{
  "num_hidden_layers": 8,
  "hidden_size": 192,
  "n_experts": 80,
  "experts_per_token": 4,
  "d_expert": 64,
  "d_shared_expert": 0,
  "hidden_act": "geglu",
  "moe_layers": [0, 1, 2, 3, 4, 5, 6, 7],
  "router_score": "softmax",
  "normalize_top_k": false,
  "routed_scale": 4.69,
  "balance_loss": 0.0059,
  "balance_bias": false,
  "router_z_loss": 0.001,
  "init_std_router": 0.0239,
  "lr_router": 0.00337,
  "vocab_size": 11585,
  "norm": "layernorm",
  "norm_eps": 1e-07,
  "tie_word_embeddings": "early",
  "optimizer": "cautious_adamw",
  "learning_rate": 0.00182,
  "beta1": 0.9,
  "beta2": 0.95,
  "max_grad_norm": 0.5,
  "batch_tokens": 131072,
  "max_seq_len": 768,
  "train_tokens": 676100000,
  "max_steps": 5159,
  "dataset": "wikipedia_en"
}
Below are experts of layer 2 (counted from 0) of a mixture-of-experts language model. Rows are named router (the router's row for the expert), down (a neuron's output weights, with its number) and show model dimensions 0-191. Each number is 128 + 32 x the weight over its row's rms, rounded and kept within 0 to 255. Numbers have three digits each.
Before each expert's rows: a language model's description of what the expert responds to. This comes from a sample of Wikipedia text that the model never trained on.

# expert 42
Leading digit 1 or 2 of years, paragraph breaks after sentences before headings, and separators like comma, In, (born.
router:121086168133131124138192108139165162161198163122145128117121135132174142176157110106148163106170173142085071181178108146070112148139128119116148106108038094160077129113095157123111128088105148100176138175172145080111098100099153139081134166128133141202120055158141158112145163140093122126133055086083130097118107088100088119152063131125107147153119148165155182173082099082139102164115089097173087176118137133142172090165139067146094084121120137091132074193146144119127181151151090112158140182107090099140080154130117086119094108141112117121153107106090132074112104068093131110
down2:135076074161124197172086113065099121141094151155131145143129106092150142098093115073146115111216133128110164107172074157111102143073138166142139176095138169149078090065119105160143139152132154113107128180118090184085139111138143170116144130130142116101194229149132058114124160116099102070120085094118094133112159122118097145153149132103118118143207182077105111149142063100103140129123165095134169151135151127114173162128121177087119125208155189113101169081092140127088137085149144119154142054117132166140182113083156148159141135184122106096122090117144131148123148140119115110
down3:136111159158159149126106152136141130099129115151172080125149077136127165164151106105116134077192118156068144097165164097110077140130133127084135132089110104116111149091173113123165136193149117048122149203064105171108111147107127148177200113109153120118113101134119131094044097113084108059111116093089117168141137087137066114112117149156120097132161175185073168161149133143095155149146133115124126118174129133061173154135116160145187154098125130093133062136195077122111099097134111103160150120162163153126178172083179120134150124177105164142060190121161102082170116148084138138
down4:093099141086117064127128098130094199167090162107130190119092100154098130097110099166104109177152169116161117149120104132105170121128123132132146134085095127133113116116108189119090175082132137192139109117192152090134169131092213133121053103111136164105102130118110127123147164133184148187192151182173162134138158125147124123160144124100098132137069144089140110098077186138161155132079101182107141089123133138166105112075100113096043109169116153141144142124130178144154163179106132150094102175111111133103086088173085111136055101097138106134161104112108187182049156139100135112
down5:137132131096165143138174109144092137061127128160144124140146146168128085126201115161094095155116125097166114156115136173108163089074196104139124155109151097115122112110160169141117143152145158145120074122096168129086099101097140120170094203110111098145146129127117117090173121128181084145096095122216146157118147184155132130097151155089117127108107071119122175127172117152091118154070140133097092116192100119169180158138091122203130115070158098126102150098127108065076101170095085150152170141152087176081070138201175127131100107058120099093136135210092122101109116129092099154
down6:085142142140122165185112124211125158131144114144154085124047151123110133145104113154163153127143086158112122179159115121166078131133111128080108073133119130111159087141155170175125132198174121156145149155155146041133157103121121157065130137129105120108045078053136120192120165144129171126143144155168139115151098095126158147132117142142150161156112121109071118169111050164144145119114126117070113081104148177152104156118160120135110133096135143118131121098069130126168124141116182081112078166134054067125169103134033121117079043154121105119136097098104170112175158130137152146
down7:173146146167143156160099113087145174160103179157155127122133117152127107167021166128093117115143108211138108084163128141200081146088130085093145127170174155129097106171102182155136086132129119103132127133152136124088161073138125091110172126116137093150130122106103125135125151101124171145157140114119144141110105134128204104178166138177066107139117097112059136091103083150165183136094092155105100167111057129129171079134170110135095144136090093159185109098098156148168082027129151096119129087113183102173159134111078133135139072091118147136155114103139152088157117089140106076
down8:139093167094116167142127130187156114128153111156113155140146118190182151122131103122112122058164141171121115155101155088126083142176118153111150096132122147157075127179068158201092168093136132110121143071052150144079121192164168120143129122120148079176156086172124103140172111146057092131131148152129143141140133131125121140095119126115142094197090135106114144093107094114153179169184140109103155134160119100087117134148097134128135125099135137146154087091112081110131100047086112103192144165125080149108171077097174080122184090123063149093150121152050128112124136042158081118
down9:182173120110108071127173112089138122091115093102090137132161189104117092128156133117091198175092105114109112123105136078185119151101116108146133139163100134091192133148119177140143115079136086150123102118199171078109099140122054144132128124172094143126138189125195136169165145183171120113160123088155157133112098172128162179046121101127151156156103133181121124126139147130113100134139087144106083111133132148177138095115156100162135140145142068136117115054123151147150094136131104070123076131141122071113098068127131076130088167145255081151132082124141157156134123143164154097
down10:163152112100109133135184167172154140154145061149143208068137062144154066086170141129116136175112184129177105130111136097046108080158106170172134103117082101166150173159185109128093155151164134179110139140041132154121107168135131151107150082085169135146038110146086155093212115122126113124160100081123118104143123170148096204124106119106139121157161167069121147122124117121111093145148085136130127076160160128119169142058086087131084065107138147100119097132145123112132155106132162154161146162158104115124068096119119180162156118139088145157105133119145118106142127122110165161
down11:130144148101121132131118194057133156090086168092154083166128108087121178124155109080154134141091123184138141093123119142110103177097178146132121086200169125087118102109099095123138174129125085070110113144177111142140140155076113087101056156157109136126145103146139139107106083142131154157145107087113133121121168125109104097116141164121152091141127139177139119146132091105126152153076140137114110180078118124134134092115125090188158072136160110102133178187120130163193128163137120099167157094156190179186040163142118108095098152142224160125102088152156099100142154084042153070
down12:145101165075075123123183134108133125154141114111141103078125118106120097115191112097154080146150166124109136173063115034110215142176101136160161170134113162124069111155119127091089133102111108102067138112132109109131117158117140144159067155149123110094151152134134175136148172112141122160134095163080199120129130111088123136075135161098113171165070094084156113080138169167146147092120125107152093103128163097147067173078126116121131116128129154131131120128153158174100162174089157125166146130130174135101121147179123083085115155166161074074196150149107124171123248088123150115
down13:117151181141107113096161138150158097137147070154138147187198123097080209221179089105161140154142110149072091139088150142192100104141130158157162080128150128038136093126052118157086132117112204105137126092049174150120121161116148147140180117116111100141164138135197100092081127125104109099131070114111147123086107122064097103132161116114118115135131086143180186064159193091100154173117126164090102107174140107107125129132105149119143151100093120116140133127162099158185082143113140134105131107115130138126160147134094093190162120151156157108099136122168119075141133136170116112
down14:153138104130139115096113165102098142108125116110126140165163136131151129159153126190147135139177121194079115189082152151144114124130195119105144121135116137060126176151098104121078157145124108104102117142087097148140115137113194158134044129175131105108120121138123083069150151085144134110146113089147142105112099151132103094192166177114178135074128121134116185152100128057163143081131131157130161125180159058153097146161039144151096102112104121088102186129117103068136112155139123077083171091192159174127140168126211136178182164112133176150092110133116117107112139106152046165
down15:129123141201193109169099158076158129088148095130103155084066071159136160118038133143150161117142124145134087095184099195088075210164138099154108108105114107099179101130181143176159101135145131084105093136076103129123098165136119078098187088120160082126137091117133078165133111110136120085156158106163089121175167126149125121126142106145138120153152169117091186152097138091108135127120109134078071122144151163137143137107131112146125165122135142114108118124129147146140117060203079099134078128151114125168191127020155158118175151122101118124091114088170157138176106155105149157
down16:119149126076083081142096147187108163172114134085159093120134145088147109156123088255118134066097093160112081082108131156155156073202143124125139166124107147096138190119164135107118031113168101149143149115154179168149071080149143150119125136129142122115115102111142095162105153122112150136115100134116134143117115131120119105145136131089133135120091126114074090153075091167134103115093137107085128067125118085122115136094151166036118120188154165147138183091165102110109201190163183126147099168116170091095097114091134114114101178151150173159156173108129166162135112133099152132
down17:132160131153120119092152110051141111042100094100140151139112126121148148158129127123107128171163119171074074113104159187112076126150173119087178086170134147068123137152114100121175067150100128084133124143158177138150090199112188146086144173162074122106186146054160162154145198117099105110141128120126119137118165105086078144139097163102174099093112182143178164141143143113131133118087119152069122105084161158113134149123098137130120112134175096142176140141117061072111110146133057138055113130125164154130122123110103109160115120187164122142080129153078195109133169152186143109
down18:125139070148066151160123068078139092169102114125074198122095101071135114115109155119109144094199140176112122136148142118177142194146106164093119131145101118138096144113172156175154084113118146163110144105124106148164115112144149124136193072159138109130172136073118160111131114139130099120137061099139133104117109142144182136112151121112107081167133185154120136134084156089087148106118065026120170093156150108124161137116119135135100199171161122095126143157142108067101146145163088105141080173158138129174194145199138161130163145140130136111068151119098189154098037121168120096
down19:167138115077119124072137139169086091126187076131093149101161158152183080142098146089170136135184104133154151173094096123111121126148141118136101094100137132100146079153115139137135131201149159108174124218071132105127095158100125118092115190134145152112043150135110132136117108130092155149143124145175108086123158144144145135113112176126120113103105130126161130132128138104076140170180181145082137126086150044159088122162102137079118116072143162142176115155164125085067106037119126152105086118108127150090104121066164131106169171100113120199091063137169102097172089177157154136
down20:139136110107211124108169118131156146119126093121091180137139096188159112124181101197166146147160094134095140139136160148145146086100155076125094118131058149107119130141128122108118155168100140135075103128016102167096077136106142148145150144102187104078131110149127126126127165099154145114208111107150117174106140154098108137145114177152103106092107168100134189113104126076099176108160100130132124116152143064220119192136115117094115105129078122093110163163179078038140149151095146109117145127126134139133132129122180139147198141135117191147092155143133144111052181124121065145
down21:133110169071151119120138060139089151116160100168137183110035130135096156174116091149134134101152127083138099110132127182093121107173192108139106088125113089103122164157138109150051114172114151144131128132107178105134161166132173121165073165147147129132141116150171053064126117126124077087163087078170183121160189108139119116112166117102134127100100070185119152159077162083152154144108125127128087064161120163135158156142097149255103134155172151136153132145145111142087118118117100192110097146152127157139146123077139079150134139109194123122154112139101119094123143166084127141
down22:117139148226109130119117155103160138149152109128092113089097148090095105101202116127163087178169131161114172145127156123097135152177165117131103145131168122158124202097134137131133134104086131122136140113125113128155141092198120112106091131123128171082106189148106147134154157075137135150140075090122102099122073129172161073157158083102147140127171144127077107169043098133147130096124058163134153097073149141106134146054111108088101185181166124129123175090106156094117172143111171119110105141142178134051108112136107156141196139113117120121046174104103116138103175117115090215
down23:126159116139115110141142156134122110139126098108146106137105192114103054113153087136152173149045142138135131142115104167163218126132119114137153136147148116173162169152070162097102120050111073144163151139174142112167136127121108132113070135189116129135139165121162183098220152148183080157125121147118175147118101130109191173157129122092105117096081137158146110104111130157152105081101164146141094143116132128181082125114138090141122119171119111101132143131108129123173136203107141111093104167074135088143072140186143087129072085079197074083215128094089158139098136091079137115
down24:112156138138200146150130081212069139133140150079119107098126156086112151086127121237141106141127060177097126096189127106101128105134147164101124128128148096146150154124128122123060122122157149195124138095179120087128119089152125072178087148149118161131088095063089115131139159121165168153104142135106129090193116150109129218132154145103157136121131214075148125128086112130112122152138109130107123117066141123089120142127112105109152153143108205141164168141144119089142143179104172194090107167139056119082121124158122088103150084099102128151099151115082186154097157093141092130

# expert 23
Finite verbs and verb stems in narrative prose, mostly was, is, were, became, plus verbs taking -ing such as mov, bring.
router:092108131191102157177182108149166093135149132114117132090080116170191162195161129117154201098148125169115138142178111155092137138194123137080156107109105068104087125076103143121136104142100148109120167189169179104113105088117150120091133181115122162181107103149136154098142121123112105140111049088103136136105116074105057107152101160099115172199138169147178174178116125093143095187136096117156101184104173122141124106146106105178053108142135146098122087186075159132132158131163061131114159145094072115130118143140099120108102127110096083139164094099109133093116082119073122132
down1:146131131169126078154189064063114082091112150151150094132128096078124125132094100148148089159178163129161117093134111148124112186120119097191098068163083143106188165138101124127143182171158081118117153111116134086142087131098069130062115177163121053131100113090103137151157096120102119101116123158169098108174164188070105132139119156149138164105187125164139087148173146156140134136129153142053156148126107188141106114134167124096210147067099099193156138086132156112134114101171100163116100071126127121151159099115115184092139135147150129090127086132156130131119137143139026133
down2:188050122164074109167159127098145155155130111087193144128174154147103163106180114169175105121110094113135147169149140068097097164153148141131131101064161138175060075144154116141088161110137123124109134104154131089152134146169136135120007196093105124113133144155109143128147126155159101106139094158127101071107115143161123132131101100051163129131119105149122156118107150159108065141147146115144099093131150127134092133076175192123106171133141115133110163088128114184157153088177133146109125163116205065118113121062092095072109129117144171072089174111158129113095127183083114135
down3:108193164129127106107109124159126071106162131130149126146105137116108061122155155154152096086090165093122092128105136136106180178173128107125140122123136138201147089103183140099079079111085137124168084179165139110135097080113123146154112054133117115170113138056191155091130115105087096110097132147186163107059115068155171129111071134100129111135160188107065114130119127123116136140185129186168189146131115099132130137046112130131146170184121178133153107130180129087135098155114123203170090129121135149177126102175107105155126035105154112133148139135125191118082168119133145115
down4:150083081148106082114168161193098146115083180116162152156095107107098116188125095116143170090130114087101189140098080093175067114094132121145133147095038115071169147179123123110157158144137158098095148089095100136083174107123079126107095130138120093148146094118109086142126116075084190123155129150138106183143093123111110075141112097154119129152115196165175147102162139151122160127139149164126116116203089174121134099152207162090108094136132081147063087057186122127166149070128127095105149165096121151140166120125150146138090158126167173155152145138105167145134150103177145170
down5:151115113142133136166110191145120125192165153153130122109180107133148109082136133056122113164149092071087104157147122077142108107137163134097116170085019110150117114165148154082149113101129125161150152077050099175098147123165162148095141086122130138174138145049117175112165109160202124124138144187120121150148111151169151075127130107135095163078160129114097142147143116120120148174079113123166077125133062107121052131106117089127128088114154114203087102127134108155158137151165143075143220108155127094079082079158137088107150116184103188159121114119125144131132146139120105153
down6:182055169113136098142132145202121199150123104091174124126113078120117171145126074135135115122127118092137124139107108119099104197122188095082115083147137165090106112106115071148140166146200155197117112147096132087147087177098104158134073133078123131169154115135136145076169125137123123114132099133103132154091118147118152103162118132142143143063162184093094120109138114180163110125159143090088102143112114141187175088165139141097129107077142160135141089131201103083116099106146108154139091126124143164145107143206063169139070154208115125177088122129083142122076148132118129213
down7:099099096135100082092133131079130125114117146138111091089132114130075109060171133239100167059084081102167111118103117139155140149149106135122123125137124131138173171048142081065207110112126162100118125140134127107139150117134176147121088123082117158159151107142148142106154118106178164097147099106128133139166130168155086144186158144182152141120185162158149077204135132119153112134144176120127144167204148130091130133126092129124131096109133173189140056119119056145120174151097114132196132051130062122125156138143130150104136168124132151089101080140169113102141181147086091097
down8:117132171111175106115157125230121199081102079090129123118136139133142126142135105143066117179106116164104208092172125099102137056085169102106143159190147086097035096188096123091134114075102151152164173119130135163156088112127108129138119118197135122112115116150124150120081144138169079158174144112112134196125114096098128132123095130116153130061070137089070164153092090130143098127135117210133106172112134109169122092151089129195129102075121122109137165154136141107163164177176136141114143143160156153150151119092114111093095133135210106138112088146113159142123111105110122088
down9:132107170120139155116173124109097155113160147123155133141154083172159105152110151107113129103190050106121130123189078071172113136144127097101149133081074144112135088102135110156167111140145145179141149136152142174098135138087170159090113124114128076183149109071130118135089110123126132163135191128094120110150112104104119139128124149104156140104156145147143220103128173155105117082042179077064142133078134121160175193167148162094180111154126145115178089114140158109149108137050137139098134105129059125084151079176100140147171200174107173104057111134149097099091090089119127166
down10:132076117145178104142147108078178136106108086107124114143136103120129111173101117141144094071139140118153177147124126066134126188143130099147139061094163147164134092112134115068150123136140139119119149150164180077132055073144112083109081144158131104114172139136133148107056117209144089111100097136091107174132142110067067133144146153106139124112143127122171115126201193188105127064134185224076197181139150122108122103132192083100141103171134163152093133167098178146100157140126138139096085088078132108100130084126164113097146154119138130115154081113129087109109195135128101141
down11:168043095185144134129085104103111098074126136142186124125133110065120111156100095104099137154157108160104149174134125137086141077135135097141148160137129189108138170142120099143133161118063098153136146093096218148121126169084124148102103200088137138210135161106118136125126131128128166118127098113147090136165109145164062111157112102151085085103168076132133144121082121218133112145152115097179048222133161160173068136121131053099160123119150182142131169107162119078144132148207134125113149167147110110091109137101120100166088161148130162097097109150137114102144108141127098126
down12:137174113177213175067081139142162154110131098129105142172140152170134020154125144142125101118120115177152118065142171087099161177148093155110175126109129113088128138106094166144112112120130123093103163158142152160117078093095175151153109121143140115150156173157116144129124186118108157183169102106150123167173149124105136163106129181054144123110114180144095084086142118145052051166136072141096176158073138150161174067100116130092151157140129195087112111113138096086156102166049145134084123089147154099128112084123116124095114099101103098127117125145096109152138160139151166093
down13:138128118173133118083153090138157154153089117110173154113110100162164182177141160146123183168145126185073130123185090167118105194098132106131152075122057125096106114114130120132120174181183094075142109156128129083092099148107129144034110113155110135160086104121124152114145126139039094072077153168102107117090137131143085090172101194124151135124192099061189158103079085147119125159107133131152116109065111149104138097128094123132134123109135142194165143148137153166139126159127112143157185141114037140141133152126099121099129142123101170174181147113111107088124087080146072145
down14:072096139154052132132130157164153094118151113123153153111055131101157133189155154181140142157128152117108138154124118130080159170134186151145090173145099082189107120129093087130132114203171142159123130165129093158092098112155122211074096128077136154134135186127126128081162078169152122102086142133113076071130111146220080136135140118125115122098161080106159166163091126120157132066093145153185097124114181116112153128100100128117149156109161145081136172148145124158101145121144117121146152163141146124111025078118093179110147161149050127099142067173128130125105099134080149116
down15:095081083150108105125153076118103110142097130147138111179144096151132101184088155188089071113157111138076197158147103102148085112158199146150100126139087077114152122125166113131136081138097139180101086097080194112105104098135148096136109123160147123112139072147113138087080061104047104104123146178084178146159151138169169084117175158110109114129144126095116088161122159136104163144120145173113135182120126141130116124160178133085101161111085140129141095069202161181125146104137117154135162061115087054125101102217125157156197159102112109120158148126106165125149146108126126157
down16:127170138133089184179111174084136137173179134161141126174173193134098078129082090093155138157153101104103127089133177092054170148154069125072161147151176070141158116125181158135134106057112137168135132094102056148109107132093099112127215122151134090092140181092186082172149115106121167124167136114095128191099111155140136175125142052089099104124102145096088112103149144083121101145085110097091143137148121105120104128127147098158110141133130138146131148153045110119207156090106102084131118149117124145140122058127105160105176115153126147134134146158131084101155162125194125111
down17:153123098171206173140148075082142144100208112096162125150118125111147080122111102108121102125119160144129089155145093117122137176085069083082177139160122113167094125142085142092129199126147143141150131146161135149148131095067129105137091130173107169138098120077164188132128139165116078115155079155193147178116124126123189173105151124110148153134091165121090092138187143172113066085135134130175140128148123098098162124142161081104080148188125139044152100177127172103097138101126182091119127144108123124155155168102193118112140122090149088125188119168082130042086113097111134092
down18:130079122125131101209131157107130132149117097187087137112141137123116087132141167096145116109092148144146135094073195091163185134147055181107136134139121122132140112075084127087157169147141117071137081167141157138097086124126110129131183125184194143098080093102116163148152111172136067161120141191149129112089109074093096146123107097147107166126157083094162143125158178134153116133129173104037135142084049161104162198109173211089141180101114123099152118125108114161117092080145079152117130075088119140076102166155109124148126141161152165124132118099153144147143118135188084143
down19:122155118106101099071162133153120098102116147194134096119160130097094113155142164172099149119105072206110111157166150126111142148092160140083102096100155141147121113099153082200153091115143102079109134142048187165153110050128151160175121116121164098117101105105124171116158173125111121104130083109127145162113115043166176106143169131085081159131136147124143128150139152156143123166136113119101159170133135094114097160097151146089126173172120142156154193111193066093098106118157149161099140103170129147182137098150069070106122154174091115137134158126109086094087134171146013146
down20:139080106051086159105148111113132089182119119151060125114102162136187119179065141136103166177147161096107116122099125114161094105170158109102132131096136155118125089146177075134115121176147151119079127170090125116121132165180120162169165108143117122098099108100096125111180114122082101169055120125177101137154169158169046136112109176123107114127174108120150169148102100058141115190179146134145130199131149117180141179104147150107138142082117149157179143129163088131058103107139101066110106126166189132148131127162081136139170079096106116068151074102129143101128063125135121175
down21:093153104091076155171117149098086129121159132201121119123148124143148125121170126185118151109095122155129126121140125131055101151147070172129089075118100083092074163141089140104096106148232155140133147114094173081070117105107123127118095199143106065176132040166101141138090135152141137142105104150152143154105161144137129177136140135121086123140158084188188119074137083139140168168095139130138192203106155114141141139144110134163152143114081104134108161190086142133057087099149096144098141081135079108111159173108135142127133117160178114108121138164130138088140032155133131136
down22:106174138133147130133041163168150115122126133116126164106117132201142112124137085083119142120024144082125142165101161132118164060173181121091166112111156120115118155149116161117114120143113102199089161107213124143127144116123195134139128064063166138110110139151083142099128203122164082103107061117110113110141181130192127145146171077112143115164141155080109076086171113140108117098101160185134141104160145091171159164168106092106081119148136158145110190081186149098127116108106176095142143124166121117084077134073121088175144117152136103139093144118074105137138124129106153117
down23:136188108153166144136084142084120138142149107093135124163118129167159088140090070129111127108123120118102115100110126135120154090139144157033140147076171136136163139080105124208107115043161092080137098124151070113129139141136128129200126155120099133158113134132128096148157174137198121150153100112129123124145105144130159173132081098088130182105149134140053086146098135087147126158123049063131120063146149087087176142161124119152114137191136129115120121193148149096224092151107137134111112174175168114145127075091049147167123169069173139141132183132144113138170124153129162112

# expert 12
Wiki heading markup ==, ===, ==See also== and the paragraph breaks before headings or tables.
router:090118159131215136139168091163145136126191154132139139057112157202124159146138101107147178110175190126051140140153098124081158142144145047099160122132087101143095110093064135128111101140123134104208167209185164090099076097079170164053116180112114170148118084141142131171139173114078118132055094132101141111102122112099090081161102130100084162150137164184111169164109095115120077156068089144132101175094157116169134101179140113161137084132129112122112119175123146127100139152164116131161126171139110117155135154150115099117099106119088133109138087106129129098121108106120136118
down13:127090193086120130147096079125141184086201220159118131147113147116134098098147067160087171139170141153141158079129149129104098101120060123128089120112115137153110118169105149128073135139111189120107108112113125148150136103147117084089195100091111139124148086110096171212090104114105128086126104121151089100177105142103077175132133134179166137087144090133131209190095126132153138090118110128136125056070104158105147115160135173119127114085109154116149167138125117141156138141127130174184064125134201087126108147161121093080167159137098132124169147130212121064149126151118103169
down14:131108070114136119149141128136124157155153100131128128128134104159094173109108145169100117065169123084100175193134164116113150146143127129124096173108157125150124174133111127080108122146104126153131100104055131209097116163099183077064120144180168197136147111141079112090109093092135120116087170135141138138103138149047118076110068143173114126100148116072097167135091126128172152096059118164190142059202147119131130168147077146172158137191104146099134117131092108126148131120142121152165182113092101197137143088129126133208183129128080145066105135103142064125154157145130104113
down15:129145130099137134109150141099132130128154115097112158098191107101110191139098111092153135182141134126143151089145129090122115131144170162120077103132114114072113178139129138044142090152140111152143160119073158194128070170126176092106136103064128069119062166108121122155139153141137062089098068195108152117127088148124155156126175121128186115137135179101128188128161188076095167122146178132143181153118115087119079115119167100150198144090113103160111169147154118134150050132132129148139105051080135122143136126125050105123187103124096135124109182133084104147129136202135073107
down16:140153095101112080124136125134123154128112118133131112135140140165155121141095135108074105150109092160138102113143134128077089162150146131154074097113149205060131101150074142104073050080037139146117201123133165132106160077040188145116169117147132138114123112136120084097162120099151126115132111140193156132184113090114136144108110139144113150116130148127097205185147079124047125160126149142160125141134103128193174142110187117183109139107092124140133156121141160180159103121176158129166064099098193162125167125126083085090065177124118121122101097091140101171083161117143098172
down17:209110148165055151066135115130092140155129172104085158128141171081138161144114084136113056094190090141116140133132109142076189147069129112145173141172160163122119090153138035040165112146149180131129177128150114094124127080123068082102129152157161113136118131184071155102177090186101131118136100188085146139147117103189121113107064132072143152133124061112116144125167136084173070179143102115110121145121123144103138192130157141073132108108135172163140112121157112085107128093145133161150095129092155135157151091154121082151129136112089145121114093138131141143132140193126106150
down18:089147152091087173150102177144127131088098192039143140101108088151139222094070121162108124142093153105161186133140142122098179132135113109104072134109089137104155058126172155107135111119079166161120181125074113112089129169102168114106083169116079177097118124130088180150088111117132135170123186100145068163138125136157089178114107103138139118142089095087072119140090135177140188117103135151179118127158214138105131114123099076120123159129149156159133104108191171131104152168109114145185119114114027137178118161174149133127112139103122122142176150119094115106144130131115111123
down19:073106103147143175157110133165133130158089068136117104154169146109118155156129151125145118110100128095138114164156161092175139118142127126150183189169123106120126132119129169122112108118126065140122134145034198174124097195106143154109136135169151158103177150109185063180120096114122108110111145157081171155122099151131081088092139084153117126121137123143156073076062087099136118129101127095155162111169106096121110146138174077183139120202103129130080090101200126178175148195117104149071142147103143162154093110091076192158144144198144135108138087113171088132059129143113143111
down20:111172178128097160080206113122151132174127084122126071166131101183115107124173145114133165137138104176132140107090111126087113141178073090131125129120117117137113170121121160217150089091100146152079127119116151232169116131102136165048131137085088133103134141107118108186133156126133115058157111145150107114181094104127105128099091115136073211092124143100124126130080140118068084131159100139141119108042151059120180148172155115154156111144123136133098137143141151147165125144174141134118083114161186185120163027123102160140097105110109178111111121129142161144076131133158123145
down21:121098126154172180129074162169123104124170160061127131107102123057059180161169143128170088114188134080145139135093133158138198114072118094150161092123149185145094125132114090145196120176091140128173107146126074078089149147193159150155132131116159090091121151100105101080161128161089096147187108127086041140155136121170127109135143096120124093132068089112134081137116160143097182093139151123120126158145109138119128142121127143090051228143199140128147142140114124115102156143110076133135063124105086114133127152152135113148140080102064096115147176164129155120150155157129139124
down22:154101138165108113168127123146105146197141178117152099143168106132109127166182087170203078086153180151130148136137128160129193103138103108133168130046183131156140130079187104108136076094127153169128098074181137138152153063128127101084161139056089141145105163143144156103123147124135159090091155133119092095090108143093127127080081163121177100132165095082111113164159155162104136148112072149172080094116125182189123130132117105074147113151076105105099092080117180134120098189085190145137152104044115117157070111144135148127153150116088148115143111139097152146146129124110197139
down23:155136217067101085112132153125134106102175206158150108120083135103152159085166106151110118157136069138143132094140094122134114102098098105115085034105086117121208139160157087182125191196088164092131158123096127135125140082160098141151155089115096078142109142128125177138084140103109144158122085077119147104152135126097142149146115137101102131166108117119054133154126190152159104106174141100091125129143125204092132113088123187076126138102136145110135128102122147134094142106150155135207125121180123058112146067161144143129137181124153119152147176116119140092225109135146135176
down24:131126108161179100138119053129121099158086098212163074151056178151112134101130084141157135120114105114131120055115130115150223200140094103110168113125179142102138155131061217121124103114160073138133148155220177122128164111124126115138158061172136116136129189114098133101151114132127117124152146159064151144114115147055112144118080113134152122141070156160133141113094118135142154145136167150143126125085074156142138218089138123102102182167092101108156138133099139105076183130140122103099089145135133120101145128090073109109152136149155163161157101083145128150085158096125098117
down25:105134148130144137206138124067092114163070093167201089170160098152130063144120124120135127145080106130114148118180083132084107144147116140105124148125127090152111135076125149157087123113141135126141084128209128117152187131157138134163126148127133138137170107128141111112137171067188226210132109110117117164143106090135168089130156169163146108148113117157120078105174138168089141175092058122069141143120097140114119122190142131102133084124203108121091077073105118100117130115079132074099186162111146044096139150090170165098097130093144098184100125108140147149136111108180137144
down26:144140089099150192081113165127102135130085168091079142096092162104106144212075113179150147162140102091140150117048161127133150162185140224153103137113110110165147103101169134131088162104092112138136106100063126119126114121173164097170140103097117024161090109170149129108147149090123129209173112099120152108095127149162149154128059107144127160164153088115139158159104126125108131148094132125122151112157150114059113103168125172101119169158143101157101135129147161108129122134134153115131182110136132090084112128099111132163179153169148126074040123090063125179159082142085116131
down27:128068130123193143125144170126111125145087078165096074193121127157139136162145073087161135113101159128115116167108139103151132147102105108134114172118148094089081108057119154133194158179145137149120115129120122096142107134120133120126171132163115176112183179139074149131141134126162155084159124199085112157112118142064109093115140099113138147106101180138171083073208125080117076141108155139119176188033132118139073149118140172055111116145109206149142146148139116162162106094153088094062119103138186154142163143108162152109067148109111108129163097118127122090081136139114065158
down28:085144125119206176080137089150129151119156125126155105169132123107172097120164138173113104110127123181096099091108142106151103138137114072147150089071145178150203119122116121107152154151125117146145161165225155134163155150095131185149115090077141096119099166133137108071132098118143116165124042084073103115107126208036177155106142165097094081131213152165095132179106141151109134090165190120158097116131176114149108088111113149088082158081100137113125147138131177156115167107099107111111134137097108146111116122184177113133142138128205149073138082110113104139109104105113142127
down29:148059156138116123108094164155139184134139146181118117158126136123091142102141151137099183127122084165107078139141180141155185076107117138193109104169110141108177081174130126129095183147108150110132216082081139054169188144124116127113184109142106078156166111103114112152094140129102071144106119150154074121096072113119107142171101094075116068124125108131076133144111146090116147091157141086118166064117116168166071126084145120144055130108127189148096147124146162117040090154133127131185148155168117153158112129168109081155146134138093156096165139165134125117181086181130130157
down30:145101186023068140167117167050130106117116165131150155129112140100128187125149032175164139107186129089106199137158139156108134102125158114206083114116085132121118071122158089103136129152149119127178168169104126152090059108110140129099099140063138104151123067146116133139117093089119160205114112080105151138126068102180114106169093109116181122146083116135154155151137141123129178087146157160123104101121106135117125104142106158072167078125102166156127142122089060140119132142127147200198127106149113146126127184142143130154119158126096134110101123161112124076190114125123137155
down31:099153170082136152143076088095119096108185122068160170145085149122094124168143090135153108109194145116121139151172073141140074112082133090098154086133118191130136125195133100131095159134072166105105110107160152139139178125137105137152102139083092149092139112137180143124103138111128109147140137068099145184163062096147138126160152115117107110150149059104153147151069160136140127120114144156118095191185151178108159166125143109159174159099166104142099097200082152129140074162108114168134086112186108072241113150125083091132108130092144095124184148145093126110143162135167112074
down32:073072161171117126175080164103146148158081126154129077175119140104099105132123135088190165114127169135138139134107187080203144170162036171154179151112098103135132112083103174155149160116140121120051086112161139159149135109164125103108175094138097176124200113135111136154121138170132166124116125179077153089063093176101108097140131134112110135155149146109162095060129114143132111165118106144093120134067116111114147070148134199068150102193111143111121157149075129147138112128173168083088130133099155168108126168144108143098088140164189131130127061092112125128125110128147086074
down33:083177107171105151126137124095123085146094133081129052140140152139161186159100104158119117168054118145080170114097120159135121201156123129060194130108158133144124124059159083083140111147134123140150110124208135109142127130104139083120090112128104179139150139140118106077131122153075172128165144088147128152136138159124150138080139137157156127106185165133149142134148110169131108160094147164131078147113137045101141080217093144140108106163162094110148139102122107175178136101154174095076192069104125109108188111119183104153096092119138137127100071070089144200144096096148135101
down34:181137139087081098098047124067128143127171169157122150110111159102136116086175082121190092128180116104118121113083106117110119136113133147191091104109183138170116058144136074147144187130126158128155112140098118131172136107141125116068121124119090108136125086108171178155156149136140130122159108136092076183120097139145147065135072101125132083158129091119092092097065175095105157093124163172131086149178141122121123166157147192086188137115142171078178175151077139118077158135112088169166120134169153115168167110135102087154147174122089136067153188154089153075171138163128121123
down35:129114104104000172070099186129078176084085136153102158173105081172141192164099129155102093153145122103111169146065122133154097156183154128135125150081098106179068034117146122143159162098137142163162067165018092165123071166119167122122154132099160139079117121179100124148120118113106108109176148134138123141081154106146125141125159113102162184130105137125109089124149137135112116131115113117109110087119168115127137104107159150100178133151164111160113098135159137187148096153115107151169162135117126118141127162112109100151077123176102140151115096170160096117109082153127100183